Below are experts of layer 2 (counted from 0) of a mixture-of-experts language model. Rows are named router (the router's row for the expert), gate (a neuron's input weights, with its number), up (a neuron's input weights, with its number), down (a neuron's output weights, with its number) and show model dimensions 0-127. Each number is 500 + 50 x the weight over its row's rms, rounded and kept within 0 to 999. Numbers have three digits each.
Before each expert's rows: a language model's description of what the expert responds to. This comes from a sample of Wikipedia text that the model never trained on.

# expert 55
Description: Academic adjectives, foreign stems. Adjective suffixes like -ical, -ological, words like various, large, real, and stems in Latin or French titles, e.g. quant(um).
router:470430480442428564417497512514458412480550551460520523625468542578517505477531417486525540564421425478489469551535527437509493465556453497465497545486514528497480570518483499463609504524587503453503549471546497543498509509507585471496500612569474555452464461464493560503598614607472517416544429552523458494548466588597464424567544493542519565488461551491478457551550508438529452417585
gate0:508615509504498529557510588513495483535507481539514512484564544404444422522470441439515502464467454574435516507535539459523476458455549468451575513517610531592474555521463450425524532519610518514491610438508520525446497542486573509445553569534475542635488543395502544479495488545509540431465556427512584423390515467528510440500454526575555512481527471519603481514457496424500430561422
up0:530552531499552464571520477467444483550482442530563434487531414451442446508559438570524520556502474450603481469508454584477486497473504568531489499483489568501515452411535463542419523503462514504513503445428438515458498467381465460368511632460584448405445509414468492472493507481434437484524491544451508538504539426426479394521526491498531549503436498530509584549523524509344536428523
down0:564500519527550538434583512493419567522562451547594473537504446613537493467517455437528574535518427374470541524447476557442468454538455558481551477493500617478361516462500377525491596463531458507573529441501546517517524454571574541434495573483525490498524600466542521530488480462537452469515562518494503468538552531552622532543494541547474575536508540534527424468436489532555493510446
gate1:529484587444589480519556469520412353539453547432423464559547523509497420520438490561529490503540501468432457490502476549575516469601442561405544570516571498473571541485505509507525498621520549539471536432470613524490478488439425526539501566475524465482441515487450475450560419519498458418501558555507524460552490403498402489574486576529520599534563568531521504494518462483443535465518
up1:511464610509539508509520475570418375530516530453432537539546522477479476518490521461553511529508510489409515453538502544597510435553495538436536538453534502486613597518533485590470506574594526563520489392462561505501418526451419520496543574507542363516431579451444539488580411530467491389532517522504482476535485434473388457563515568518520548453528556559490531479522467507490540483509
down1:536514603501471518506593449455550501482459505452449385615554532524410512487561520397421486493402473494480563490493494490644579533460441455533549529500523523516498517511455446473475467465516485517506515455456483522471542565527505515478579455499473468363462578541493450420564488541503445476502538459418509459438559488413475538481427511468516534473459596527531421537542365548424501458487
gate2:572493489426590445440532506445502527461449537556497393491504472567539450503494447462471498505496551377452445535528510545505525449567507414551459529480566460431461504617483554535590543527481571537456574451537519484583495473485537487443501463413543544550494492522543590489512573514403520474447504464538595530510436506452489487597572423383425521549420489459479497565497537541548512435571
up2:452521480550406539576509470589493491556579477473526581507491520381471536507526526506488526534498443637581532465476502458467483516447497621483553485525427544571536510409517442486447457480514408509528421576482427513423520480528466509554541551602463450457507476513484454520500439498553446476584525511455440452522523453527527522411437597587576478444596470542545517463491467463469504529392
down2:454538444479487629473504500511548473473515483452466543561410504416463494451593458510490435513418483574582413489530501509420525481450452566551487489536516480421537517521572435556466501495599457477516461515461543490534554637489563480495606529524440579468502513487340522430473551542562486508503589508484461427503466538541557504433570563571409513438565487533491463532518473514545494456470
gate3:447567541401481512407441501554526503589459514498460465500463595512536499436514450477486513443428422582497541556442590524519441569504560479579460492600422467553403489540540527590533462411477442481526581504443480437516564454531481527487460502506558593474469448554508542457500479487500407525514519488561437448486462536535455577461567430511438584472494597471427558455552493530479530467422
up3:449556498435450567378435526530518494553440501426489435523500568514574576474508478488554506458426416583488566506485528560491458601546536482523483491545448462472458464529518521581567570482448544430520576499466465474538449450524454532456448580543560544511484451608464524447529458484550392516468542458574369442493483485544462602422522473514497515502468544454447550489572457512414557435528
down3:503493537469464519483488559527494489515404551369490519620520494563465489512490447514540482465457507440482505554490490535530476558484577392534478540522543506477517519468538612502493637401457446551470532544424522467487482516559562447472519524389497512503508458531394541456501455543489536489445562488410438475572526545559365475562522541452566541501412575488490392456510412499442502456468
gate4:415548487542451447546539522465541494512588440492467518558515564512465512493534436397486551465457501481568522491464548423506574429424532527469491558557578535563504548346529576482478524505556580553495454503546373511566487478495529542444537567521504478501397621540576514399499483580450548525599485520536456451542431522485428530518476486500513479544448493553494401517487574552501453476476
up4:448508517550480436529595512446499637483509576425430575532511553499430503594460398506511479511491516428472588544483442451491566464473508557476495555514492596514548493399474628517500443474521568509450426507488461571557535456516528525420550541514505460477510427508463496421527539580504540546542477592560479465531503534535425513536519518516467400492441527514456442468431596530602560472539
down4:509530475478569458519505446444632538509475542470470475565478492513400436560491413541499530452569512492543472505461433516486451485565447522494546444476489498482472493434479516465486554593438515508533501483613471589514491550502473497569442576526439514496610437483543491467469521549444501552425531520417479508464537434441500500588497583460479380493431515571514390478463524583551583359458
gate5:444602465512505578465515474481433418554516457542413482440551556549551541407571447541481561563475434510529521527466565486438392495571481384478523471454532529499497520520513524502538590494533499596377510560578573535461408460479489505540457584530511503567470530571477512508504531478512486504517477530503484439454433493589475475485478485444532549374431456490480450504603472600487488518592
up5:568414543465532438529437536511590609424479530478601550607435432468483458593501524457505480458524515502489458493550425522583607557443489583549490505571453451542530511506472484462494418514494492410604464446406396491518592568536524510451525465522430515411509472408530543507496495477479505450460514514488519569516519482416505494476497540518467473568555569484555521500425538410502494474420
down5:437536563434454501545495452505539504445498495502492484504520532471485519393536522493586583487555500509499467489545565473639497460549469593497445565543541553451470406508543418434546502485501406567663531489537537436561516569473570465490477589505490578616546438507612571480412533513512473458520488498488430556483508493457439496518509424495492452492572452547584458503508541475520547571512
gate6:465521525524433519371474496479497558588492482526505452513356513519549531528571475515522486504491428428514476543483513528445431443499418504422568469528463535501437454544522470508565470529541494481472488482507422421462442491495550495540448477481425479516541516548595473537442507555516506546403445492470570476474516491522456383568397435579453404493525554458518441345530476453493519464621
up6:555513555459583409596425517391551481490455485484506522534527507494525462533415435484441510449516564549476577555609508579530568468569565517607473424417501478451421541464488474493539612524496486493484488463505641474582491489512490515454447520455571503521552444521479505470524485490565593517544479457514554550500471545466444562535548431438527493472546441446460548407561530568498553573475
down6:445478525476592423638385494507520433446417477619479551487483579509496384470517458500458460516475496460496492492528572531533496446555529515476524529424521542602524491468418460397543545432474484440489513471547582583511567496520481588446482553578602550501472502430451501367547543480524511540544559476574559534526485520494493484503579512487545501559467458522480551475533494503512515456399
gate7:479518550562461545533550512504418501566597588498592564530473421550483533468527401571455437555503454531520493547525438442443449485565546516497569493532518543487490491507516480530448494473564485572549431461555392527488464506492536501427535529517519462462501455426462472478470562501418475554592486484508567425480490455535406454481415516494426593439417479653547387504470489488507486511406
up7:481530580558482536547541492494411524557564541509566584497464415549515552457506395599418442559493493545504498527510463424469467503536531480508552483525523513444486487528530499494450527460570471566525456470545411500466416499434561501413558502523510449452507438425459506499491546487402471516604479493497585444479507451526448475469404519466424610456413504632555381508493486497527458497401
down7:510621528517486494459639531485515463573549413510644538478487474501416510539543538529416485515467514499520524585616476473485484505475584467505589461493509447450427577571524521558500519463528454533546433474471468452493528503489518596439556563498411458452549494480495475545526481468501526447526402558429549525407472448441484492541431511448432537444503398536425445462559481545505502569460
gate8:489496502619494505436386465433493426462552475408497507510397480442494493506623440449439469575542445482526494569500518430473462538486545507620451589471579520456457489527506513484502432560583455536502443492540530535607545466550492411431532479515536481379472608527522478523534499495475521433471505464428462544517504493561503484514505530558417558509574470509472489595549463395520532528535
up8:518507450379524501582607538601558544570460537573472474508556512610528489511396527544558572480456571522498521440503474556503507441529476462407540429539440445555545531517494520547486509465440561462503536516468457452417467537458483563554460511488464494613490399472451548488433496530524518532561486528621566458474491526469455507505479454451579449511409525458581462420437544583505466453500
down8:400400541479425459469499529545443619540471431576488536495435561511521516488426534445488508500459595470455498483493536505527492394487490454445549482480493560500509558515501555488543464529487473483447445426489450509540510433490533465445579467584573550422439537448440541493508572493469465505411451533571436472436382464513433531511584465421611445548396555505450505597553532491512489496463
gate9:544444505528464447414545483543485502547534456501509472643489510509527606520534600579551537523519488488458486416469449457474455573476464521406524481497525417543554425548520538513495585531498420441525454569504530492465472580513586492545556473584422515477426465575609550460434550382484549465517394581475525515499564501480571533529464516554573476537540537449573511463517592493491493512486
up9:517486473519512428454511476520490504566557466530494480626561498535509505575539613557480547561494534473442514415468423517459435531513510454416519452495512443528510483527539527530500591478488438520523431548508531416485443578502623451578556455584430529450455539534549497508475509363476556491533386573477575508495593521519534565466522516531609502545499528452583578395503554517496508531470
down9:526449413472439522533451522517396492555451458496561525528531446503556439562476593529492557527486557542505418477512431501530439568530465384471544435500507408472432478517526548516588462485517526466550454503500532472555528467487460478504488395485452436433491597556511468545401478475536556436484538561403456420426504553549625527515483600505548546411603546507519470521414485528536507519510
gate10:495583475449499524530535466566483561503487387485496490490497442474452485464605539558539541514423488459484544503478505518539530474448539470479492526438511583424485577541498490502472553494523461554497532516534464486553555594460442471486481639511531473546510416468461429455469498396631452401501504448500514412494401453431573468527601531543549565488455598527468439574527402438492480551565
up10:512600487429488578584556474450508500525487465510464504453468518524469478443569511551533494502456518427456527504464510489572513466483565429495483488510566584500472583575527463511463574498530444521484462511493469506573524578486409493483521605545567500512481467469396492504419507423562527413477463496459526440520391510441586536523540472503563612478425608498466383568530380443420448525522
down10:608559501504570502502498488429458428484514511511469461551494486395341534433542559539513508551417559461527526539533484644539435437474583460617516497516514525514529478514446472508495495483558471481534576513584428501507549521502432525472421513590469479556522510440558432415477450463567419438500532568472450420473440473434622490487510555482473495502500484508396542471519460475514537468503
gate11:419410499386539557499482490428603442528335566498483598508542451588457529428457491514513467564401438454510476545513555519534595497508446450535514468446425463561476480457455449477537473554563442454502440577504594499439506538440478521559529488574567534554554511536607502507499468510548471410461494465532481570524492538529462471493401458503464497521512432433500491474549474502500518482579
up11:418431513403553535478461471421613441557339545508511589529516482570441530432488468531501472564399452435492480545521544513550591457528460439514543470455439466553500445470467476482541466553566441445531432557517614494439505510431509541552532525564564534541550547549593508505502470502554463404463491413529483582526509540537494457504402483523504494484487434444491517473524494498494523462599
down11:550463543399621440532443585461518430531485543531443535450416440452444527535456468481533493446495504492542434513488527422510601473488518518528528436535511481509513529558407507489466485564544461570459538603410543560479506529562441552550555509536498499500573493483516451542460585562436467520517507421548574526459566416536496602444555439538511509555566514414601509536555445548458590517534
gate12:561532417546490480477420501535525481527492527533559507484532440493498521567643515516454438444471529506582540474487548512405523498594583549512550497583444493479465366417521556542550398484488550542462499552542490532384549452513545482600479577519476409461512470516497514595405401542453437547496524483405478503556434504508556508533507538496559543534447489462528600533503473489566490472491
up12:579479406522457461600566485464478405583407531574505519570513496526543422487569424519456506563620577551539462559514512525507531459501475552479432416514435514462476462523520517530532486365514500498545557525528464463608527593465527464564507535528471546538464470453542471558461443597474445477537463471476491472448466442469521497527540565551487484563539482566534556478448481578572599409525
down12:476588431518544429431555535507509433485621538532494429513544515525567455556488430476406506502496532543522538460417525608406477473502536463516422520564516529509534478441555512576541511488433452422429573407528486416591490486514503401580515421450549502597563553524534436511530473521496495513514453498531506519477442520545484480478454481551570558576535505510621585472548536506575517533436
gate13:537474492517591508556496517395499510485485463501465466566495543558490452408455452578594423511594487486498546499584538516528513474502449469507476600498543480443479512445488526492520450525493648506436567508550571546538530591510499524588531400484618504500476466436502572530541489527471564501493499572499386506503527556474408595424522551479520417451435515481492558516417411490487440504567
up13:476545559537485471431471444551503466477520473511507568438474536465505600569479587539501547502463484518564529479478346405553560536456573552481558419589510545515542539497575458453415520479468458498527425553499479507540466551485463471538429553549433517517555466503424471437493489460592445554465457429516498533425543546402519397568484472656448522442538488521520462463514549544514546542465
down13:385451514559476544525493495452487441426565427487509581426571474531487554480497504507493431468489463444474429475467498470474503474533536545490617509589523544426491478593569504474535436514408491437514436462489442590419418551512555441580474488509496439398581626510411548535471535477565545547539438496490525491526511551487473460520506524603447463478558449496439441493475555459402465447476
gate14:457481451479540448480548443572575492428515554507561487572509490585437534496478475467495517597467525537575514499496502509491436525507557559520467453520516545386524507491438518416515534464387435486429529458522531514533469444498492458500445556421455497492542516577416455556516565536501518461513517573441487433515570491421578384524526638452421475436510492483477569454494346544428558509506
up14:469456446486510491476548460566591526411542560501606473548530489580436511459457505471501485561468509564537448532476501453529440477465507548541506468514488506375542546498433480429539570499435399527439467482505521505511436474489438489500409564399441519519523496588429466539482550519495530473510540526478541472576547483436540417500510608467395454425555461460515584453496341560415524501519
down14:545509564602508602565519484435417520486539452425612489583530554586530475567439474507463520530496559529506489498595428566480582542451481513437490500507531561424491467527553525473527529528490447582530523461533515555425453505474540598516501463578397429451605480542567445518503470500448524532505518520554493390427465469464594423472452545562479401542504521442471507432489448539511542488522
gate15:530464470519502547472420560460431544609558456493468443632439460514555505429480459438538524558470441417524578565529494506482462556380369570411509545455479494487610498545502473532509461479586559463505551490483463553566540528499445552605474508456524542512500478528526528487495505540567514450529467565531490546455587580548517528519509479560515535484601410438543572560490444542486485555486
up15:438541518526468468563581430525539431414455518571548557373563545477456483586522589530498465370509565582438444452440437498492549443631580481529473455519526509505433426492524516457516499554401452521495427481527512514450441480463542459429479487558492486482514479493462517504538505469408429485492487432507496436565434402419481467519508476483473467466401588521435481454530537452518489462535
down15:493534502526538491564521558477533522402585499470518550490452474491415534532561486516415525429455518530595490550476512551509512432518444327492561481551487463506482612475497545455523434503442524538449536539601541507579544553463531458516468485560581477449422519463439481475590492378548484419509479438516517514496468453431464511447431476536560515547457553568502498503514565546578541378553
gate16:530539467487462578452469558544475496456472571507523488502511445527575540581464552486453408557510567533413492535535573444552615510423518553503521541532626470445510501502551476442499436564545464464494549527508583585442437477589512494497509555536462500592513423525508531504468509570529437572449574510504495491507516575506531440527384500557499451531530432457458496391453549436548377571479
up16:483531399427487561452461536493530507425516533577526509497487503553546498567450498461412490568514542539407522497534546427558577444404510510503516567518595449437575493519518457416447445596575465453492561495500580565495458473564488461510461597554487517512502448487514518538472502616547461587446509499515475478494533485544520413531464494534445479454588429455403456419497527441551407599478
down16:523574464497469456559526475455516450433490558539521425432429502564491498527391424518481531493453553552560497436491458565575565517405564550475549539517496421449538495515535511466600520462613590488525528518459597464538505525442517564546565491447511479570566476519477523524582495564511521547536438482536490480509532538384374472437489584545483409551525427498528479470466529537427496584573
gate17:538479523481485513507423495465487483517544517464487518489541447458444400499495491466515607446438414492479571529494529508445546634537604522429497420506553543482519611435522456561585551428413489489495512435455525498436541468502534489520539550484536530454418463606509484574470497387509555454531518439440474479518429585465428439549568477459555488483487377507550532505417453432560479507552
up17:488476536520555431469498522516493620487404494518559494456504562532546599567479504434519394484487552510491553543535460528527507516408440489578494527573516512561468391518433484458491494525622501494536488522508474515545551560498501530529460426462470512522507500412394507511540521588551438479493587519546504488537550428415563547443443495522399493489568601547389499453556562589451527473431
down17:455518550542532493575539623503555524411482529491616525532517536548556584483441537479503516490424581484554511522537496560452542519479517624534440519483537404562432438475523493531490472460542589483533511515497483513529433548478488469516475460464401552471511492500499546486596410593497532614481572520579471446515521460455423493443469431540460471539453552536525566554587632533532492479566
gate18:363427529524564531450437525430519445405499468504549514485516429468566541553570475429448619450442517430511404529529423570473553502479483467530425513564525510534438506513481473579588497471470596477558524423494481477618620394520467504484487487461484553566520507510466555500541537558480505461452549443498394553519463522506503492463503603482486529557518513508463504492481461586416468524463
up18:425531550403507485458448392482534507493567567462536530489455493406516530558547488497463600516395487495537482466565514506458556518527509384540472559578489493579449457498508490578498427493518573522606435429566528478476610518500478507421585513577628484482450607521493550495494507485510549470455510446471480480621527520509521487400428573522534482475516476612465491504485496438471499501486
down18:531500493389463476585486481491412487521514548430537446542393495453519483531527598556528514531501532514495393631502414413513542530529482571475503544567503458530440519502577537440521468514516469531480472576523541583504460555487559483553545567520511493542478437472471509604437432548429463508486467482530416529556555546495491590497563426475391504457530544608443535401487501483448551425489
gate19:498478535506521377548542574438493566602503563529433514553443506463447530522548475418457523521527434523431460484460492491445424546428458497454378551435498494505475558383452473478506524503520446579490487503451528459523440551556436570515474389484520554526470452456584483544541507553521520430614461561495549472611442480530491401495463473449569502427506548513549535473537480482426523403508
up19:489448550530555478562498593476495484516519538477404512558524553480481541487462477347518553554498435446478512501549512529474513569425481468452425540458500455480530582379504461461524569565502483546501474511430531492506461597496452573543496368485501503550462458462518501564542490527485449435571473557492534518550473467565479356513415517479563542499519573561490481479522421400411451395524
down19:425475505492501544561553477505525497501426514460473437579479406498512503479570474404483485502516545518537449415499544492529530559530440447574443528482437558527465529511475503518428524567524549486495556584453452516555572402536549553495522560469514540468516633473536490558468500465441520365451485562527535535474488557543535485448508495437443502443472581561503518497475354428447418436642
gate20:555471545500363426546425393515463492485488494459468514459511468423421373513573519573478538443451460560538557442479522419533394480499487478524525491563504496490558542544566540525524525507415426514501489570422565466424445497492460492469545558519561455551509486502463518506421592500409456469490464480486504507437519512542419351527482512432635525482430509441505553519547479507510540487478
up20:584489600455492433520553580560539517493514529579498564460458460520468496499532555452529495546491435508559522493519460453634406537544462548524429455633509476464501482481529564533489556568447500456577435481472549533479583397548497527536493551453487451379458497554490578553468519471485538432512474519518409503450369561477489445469500500450493626395459506500549535498456525450471511511526
down20:513532523424422468481536398531434480517511563531582527514536496518481515531469526603557570459448540469406479447533489488582579592522478407521599470489566514528522524447453534456517500467405493447530485468489586478472478489536485575458487512508377473543467443505500527586506469511453518392539371477395501537511517558474568479487497554495551482372511412474518463488570511582463420504533
gate21:611372585470437513486566550535562421396514459526464540525540522435447397501533525525442583457439476476483498553477487476547495467477433497458528428501425469448551502520595545488513545476373510420472411379457445467482571494560487460492473536437536479401512432460511490473462654480549487499494509527498447515498476507532556453473587486485508492416446468440531511501536510475496430512494
up21:642428577503456482447551485509555413436497449537417554554512493451472408492488503558447573465393516481481530553504483453523514469526483574489612449456513487500534528448532537518475495479388454431437452379506473442461598511510456456537503515421583464464477427499494527513464596495478398466488511551517411473473473500562613484548526454465496523525489481407499468508561486475434419525535
down21:507426616492483494549549553458431481468471443549466438561566506478447554519558435514505463419554515435478510478489468480583551480485508496454541527466583442570506551549458559543409489494394521427467481434499527436486491451601469502496472493447462442453548588549431489517516580545389460439509612516434423541527529499446604507466497524410465553478593469412535443465520478527537482437477
gate22:411484496489513490616489525519656444504485523566489510509490530497507616509489434382456481483456535434499526520566531527486464523606544534523573530482513492498556584529504528410557500477449533570514508601493405450582443517578553533464393522459480523492513418460533488467499550486436454566491352456555495471478437508556520484529468437469507452433474501507527484491579541504412582492456
up22:566523494525529475431471440450397436524453494471544487486535500517460355423471493587504540487493497607480497471420523478519549487428443448457434485540513485562466452468485491558432489555537448397459482438539581522428546523414452459529578499519529455490441585541510495480456467478545555424529589569390461566489551515443401511461515584508491542494464511464427496529431492492617454548541
down22:554495451448498520398550437446452492499513514482425448532419550506508518420411539546450465496446503470503470491501514505453481412406492469516389471486489480513601504485478456480482476483594480482488562456507521438426456621499406491498650531505551575601436487532433573519472490491579497531459558559476531482642565543551490491485515492512452498543481449482486520410416588538533447484468
gate23:479516544451583458557349497433558474480469601529412524502470605540468488427473515570538534462524482386456511509492462495438558567574436566463473450511501508512408448516575527516524540500471531414563515497414497545514495578569508502464493521430474529558467525485373505483572546498551489580477497483540493584497519557499472523519503498439569530640475501540556436586444530441472525462517
up23:489492472513395588443634494594442472488445437538465466539581362467522586593547528432529480553512486605526513537464547517581471458358551408491505493496471515493496550501447487513417447506576502457486486521559542434532468484469501440542495527588484431449499521561559486497429405558467507435463541536505475465545537440471493463483494452533425517472482444445513493413525503551539458553474
down23:512527494544457526436455458488457398528463454446517522388546521525534509461509421474551481506495519528580464597490496501467527593414581380560436534522575470483569528523460465469483426465518449536433507438505539533608572497471540547559464454605548512533562486577478652492515512477499480564501601517544538481554514394407557579500553485488478493536570528473519432472487529511505510539566
gate24:498389348525498579506527539514505448393600485499466486472605486542481514497520532507546542438485436521457512572421432570546570557443447517497494495524498535501480490529470530424501495467509524470414574526487503576595511502463536443443394510437401443498401533459490473556462420553499505444573605561591470436516470484575534530505514450442468437529487522510544527493521492478589474441467
up24:502593675477493457482518436502492535593406496548592515537401499473520487508460423475488494585500521505580504460578527472448458478497545542524483485473493462448479505465493427531502502514434448496544428422526502428427523508537453509544544501551578586492618481604501480407529582455484506517483425469424512591497517587406423459530514548545515541476505475477490483450421533511413538530537
down24:516472484515472473443492558536451511483474529559489483547553540466631501508522494451502536527527565482564420533462438486349408485593536553486544507499405429402461511559515503554483544497520540553471473503489547565352446536442534586536498481447456549517483465448494549511491565482457484488513459545401530596515529414488449572565548517429516469519452545631555466492493560450472484492588
gate25:500469504475479611469468447524558494584569434596550499403432512457471527439520502510470504504493460544578480444523486523510536572474487590494420528484500587540548476515585457541488507513609554510583533500573436494515423404437444549471479542498459580477509543467545520519499590568519473434643478427504495508401495542487594584515530530495366424483542524516470452522532462513507479449488
up25:465566498535420637544505577455672525440473507536451428548560408453520508445494598566515504491503493455543471502522400415483462498529533531571507516475480455468599466494435467527511407487418528458457518490605473544506474499495437541599510499451453442414535506495460431499591450447564484519445427464565460410435566489555512525505526545487431511488529492431510539509524490492495550493498
down25:513496518481581497516499568514542474441462412574505587574510432462613484482528506542526537546530410526569470518410541473549502410456567614476453434515441469425600429515494482519522614571422478513438418507581479433493460481487482495584516454507525473518520543540511524487534511514584420529561552518494552456569444455578486452427416508456488475505492496428586468492573498448600500495488
gate26:522440432480481516535539557480583355473461490472450465551547645478527570386452485450536466532518527547506571513527505478537509437558513445539534536514497503462455586560517583534538494437569464414569483509484403439531494471407463553465425462497464577548528546518543559521510385500476564552497486423411450537507494449551529468479515490542478578569462584508474437426551544472522537534472
up26:468504529497570506502442521552481617549555507517516549432475377475470434589533549536501503485454492480470409464528485474495489566446445537466429394479468503528552386477451401444447492547408495523476507483546604545481485498560503430531567499486518414469506481511434434540519628472550461473545438595553521492505540504429492531508554518506508413462584385490500554559442447562498499550556
down26:524515551490475556416506524453449557449417516510488614410395560538473484538548519535518460558531553557482486449440495500513467432532423544504478595446456482446479348443462469501535481485490473543511546574494428424484423519415510552555479566503451449432498434482556469480545491469435427431543539522465564431471565603514622449531551495495464558540482538546544487537502570515427531546474
gate27:423475439500381555521508409466443480566609550476492464521447556513508527497520449395402516560504511492585606501465479479490453475464479440508520518448396434534506456551516445482528559525491512550613492445487557500535446527470541503487579447456510474455471497487457419534508543510475605466509455519434536523588588573522487539466597572562555539345465519479511457504446496474527520522563
up27:524489516528539503485507604554505491401442478496532539532543437481508486449443568576610505525488523453435397458592497540552544569529455553440438460523577494455502527495543526509445464487482485412442492581512439525492505490470553483511388565540490452535545489545550563475519470425493445520514537555518431507308478403499545458506456465480513452649557457536493550553528489537489465448448
down27:498436559485439591453439615460516503422498524569643566512549545485568538563436485489587512506479445427479425422453520474572448511513498468479460527481532469571520390600492488416509458433519539501473488479486463487538600550415499458557440544521551501483484513454570544442474472467475525499531479538538489455462429502509460553606506478535508418495511576473508415423535467555450559396519
gate28:451474543529457507419471518518415514517435403398536536524496444550580501522559525505543520592551406555529470559504605483496476526553493521485435529462470560458443546450463466438570528488438518472469535476461443486496495516497471419477492536679444460460617613471468475548543492406527527535404531558496581512458528508530448538450537458536453512568503498523453516439442413545548548494540
up28:554465455499508510584544464487584597491564607582480494481517514399437521501450470495458431394461598411472496460528414544412487513431518492531538444535468463520592466538508539580426466497526481518504484472515540549486497456481574607488493439339555546524419435550497546481499505546483470457608498475522422455582478480449564441550481524472505483478525515484513529555547574440495436500494
down28:599533519400594509499522546557571510571564458514478545486506486412486573502422527485520555475541606454476557386550466507548471506534460522492525505552519635513498422508450580501575505513521490456474417452478591577497511506498539546535496454428556511478510588512432551454511605599481557433553472495461472433616494440471505419538491446459510527456474468472535466524553571466421487467514
gate29:426473444519539496543464537526472541519466508463529563496503521380508465445473492428570494495593428518510513449527539435439496443430315529411536585497481598504462543561492430509449503477452507457551530510620492548469539555396530529523450509548495493416522554538547519520593487474494425417459480488514457435530592456493514431528523504523489479522572428509412515576446435509451503456553
up29:491489479558564437582422519485485515523417498502488502488503562405467479477454502414564518504544472471511561492505572520545467420482338501480449591492495625501467548477507467536451540425427512449565536478565496523444534526460482647536484558478580476445483503537502470518576556455504412412434454437459442454511525454474467446550596528512533501541554497481423547514422414475476482469570
down29:589489497533442451504433430444480548471405479566430531494489524502510534531570529522560512538523413532561493514510501484500583499425457541473511605557432397427515464522511433485489512514484484475483473473602493500487502479417558623472590519499502435522510434585550510589436555524493388429520423504501520492477594584553456484502487399442437474508532454529460564619570495573491497514515
gate30:528527542431417560423489529523403476424563520491563499475545483487570506478592484470515505486509414561441429461580574508485579533468481526463495547429493533574423619529476434487469502486598521506618550471414551578479441458482534545450482597513409492483579486527494479556585551585406493488522497468464556529425524482550498450494542431534485484561519475483471570505499484483442570522405
up30:504481460555617435537539471474519520612537483509396532513464497529414478489440537514419478493500546424568588539432495493480349417497523424537496479551502466438555388435477456494522495530424485485365405484497462409435562513454482496578505379494545514547444533444470460486449444462579524547482525490485499474569494487483490493489496521452520485465461522468484490487540497523603430482591
down30:459519498552476472464477497573465589509492497477429453530527575566549489498509541519495555480527525479588528551495547504435440491469405512533491401449459469530530488358527516441498537558512532479479463505471480454470404516455495544597488408465653529490501448443542544402424635549493475506533460445460437473573394506516494480535570551502493423495397429508417471461513501471524456444547
gate31:510500409489491481452511533540491453407558487436471435522525476539534487485538412538458530431480591577501467478478471496455445582539500605529493457476459554422499473440510446563497539519526433415492484458443450476378482521374596481495417498515472476449536467460450466495479423544569527514434499607580487532498516477505504526507553539469610469508499484555461532438487380474576435455623
up31:533535395455499524451557438472546472430512524469461440466524496541535474494486416544475503428487554546487453472536547501538451549528487606588452545531465556386525429383497446527489553569507414475495535486462485534454469521377517525479387511491523472446511469514432478525458415577504551569424491559506427505498607512494475550557565479475527434546436447527503533520446396488597461477597
down31:521430426482476465452656421401515532449532531506464373483515464476511450551571419553523483476432500556519517455553513489510521495543557569518473507566559527514521412507499413518532476528517459390460519493512521491438392530493477435515521370504496478498469522476536487415549421550540457458509513511497474545496547523603565473415522527536459351539518526564456590508474477457460551527550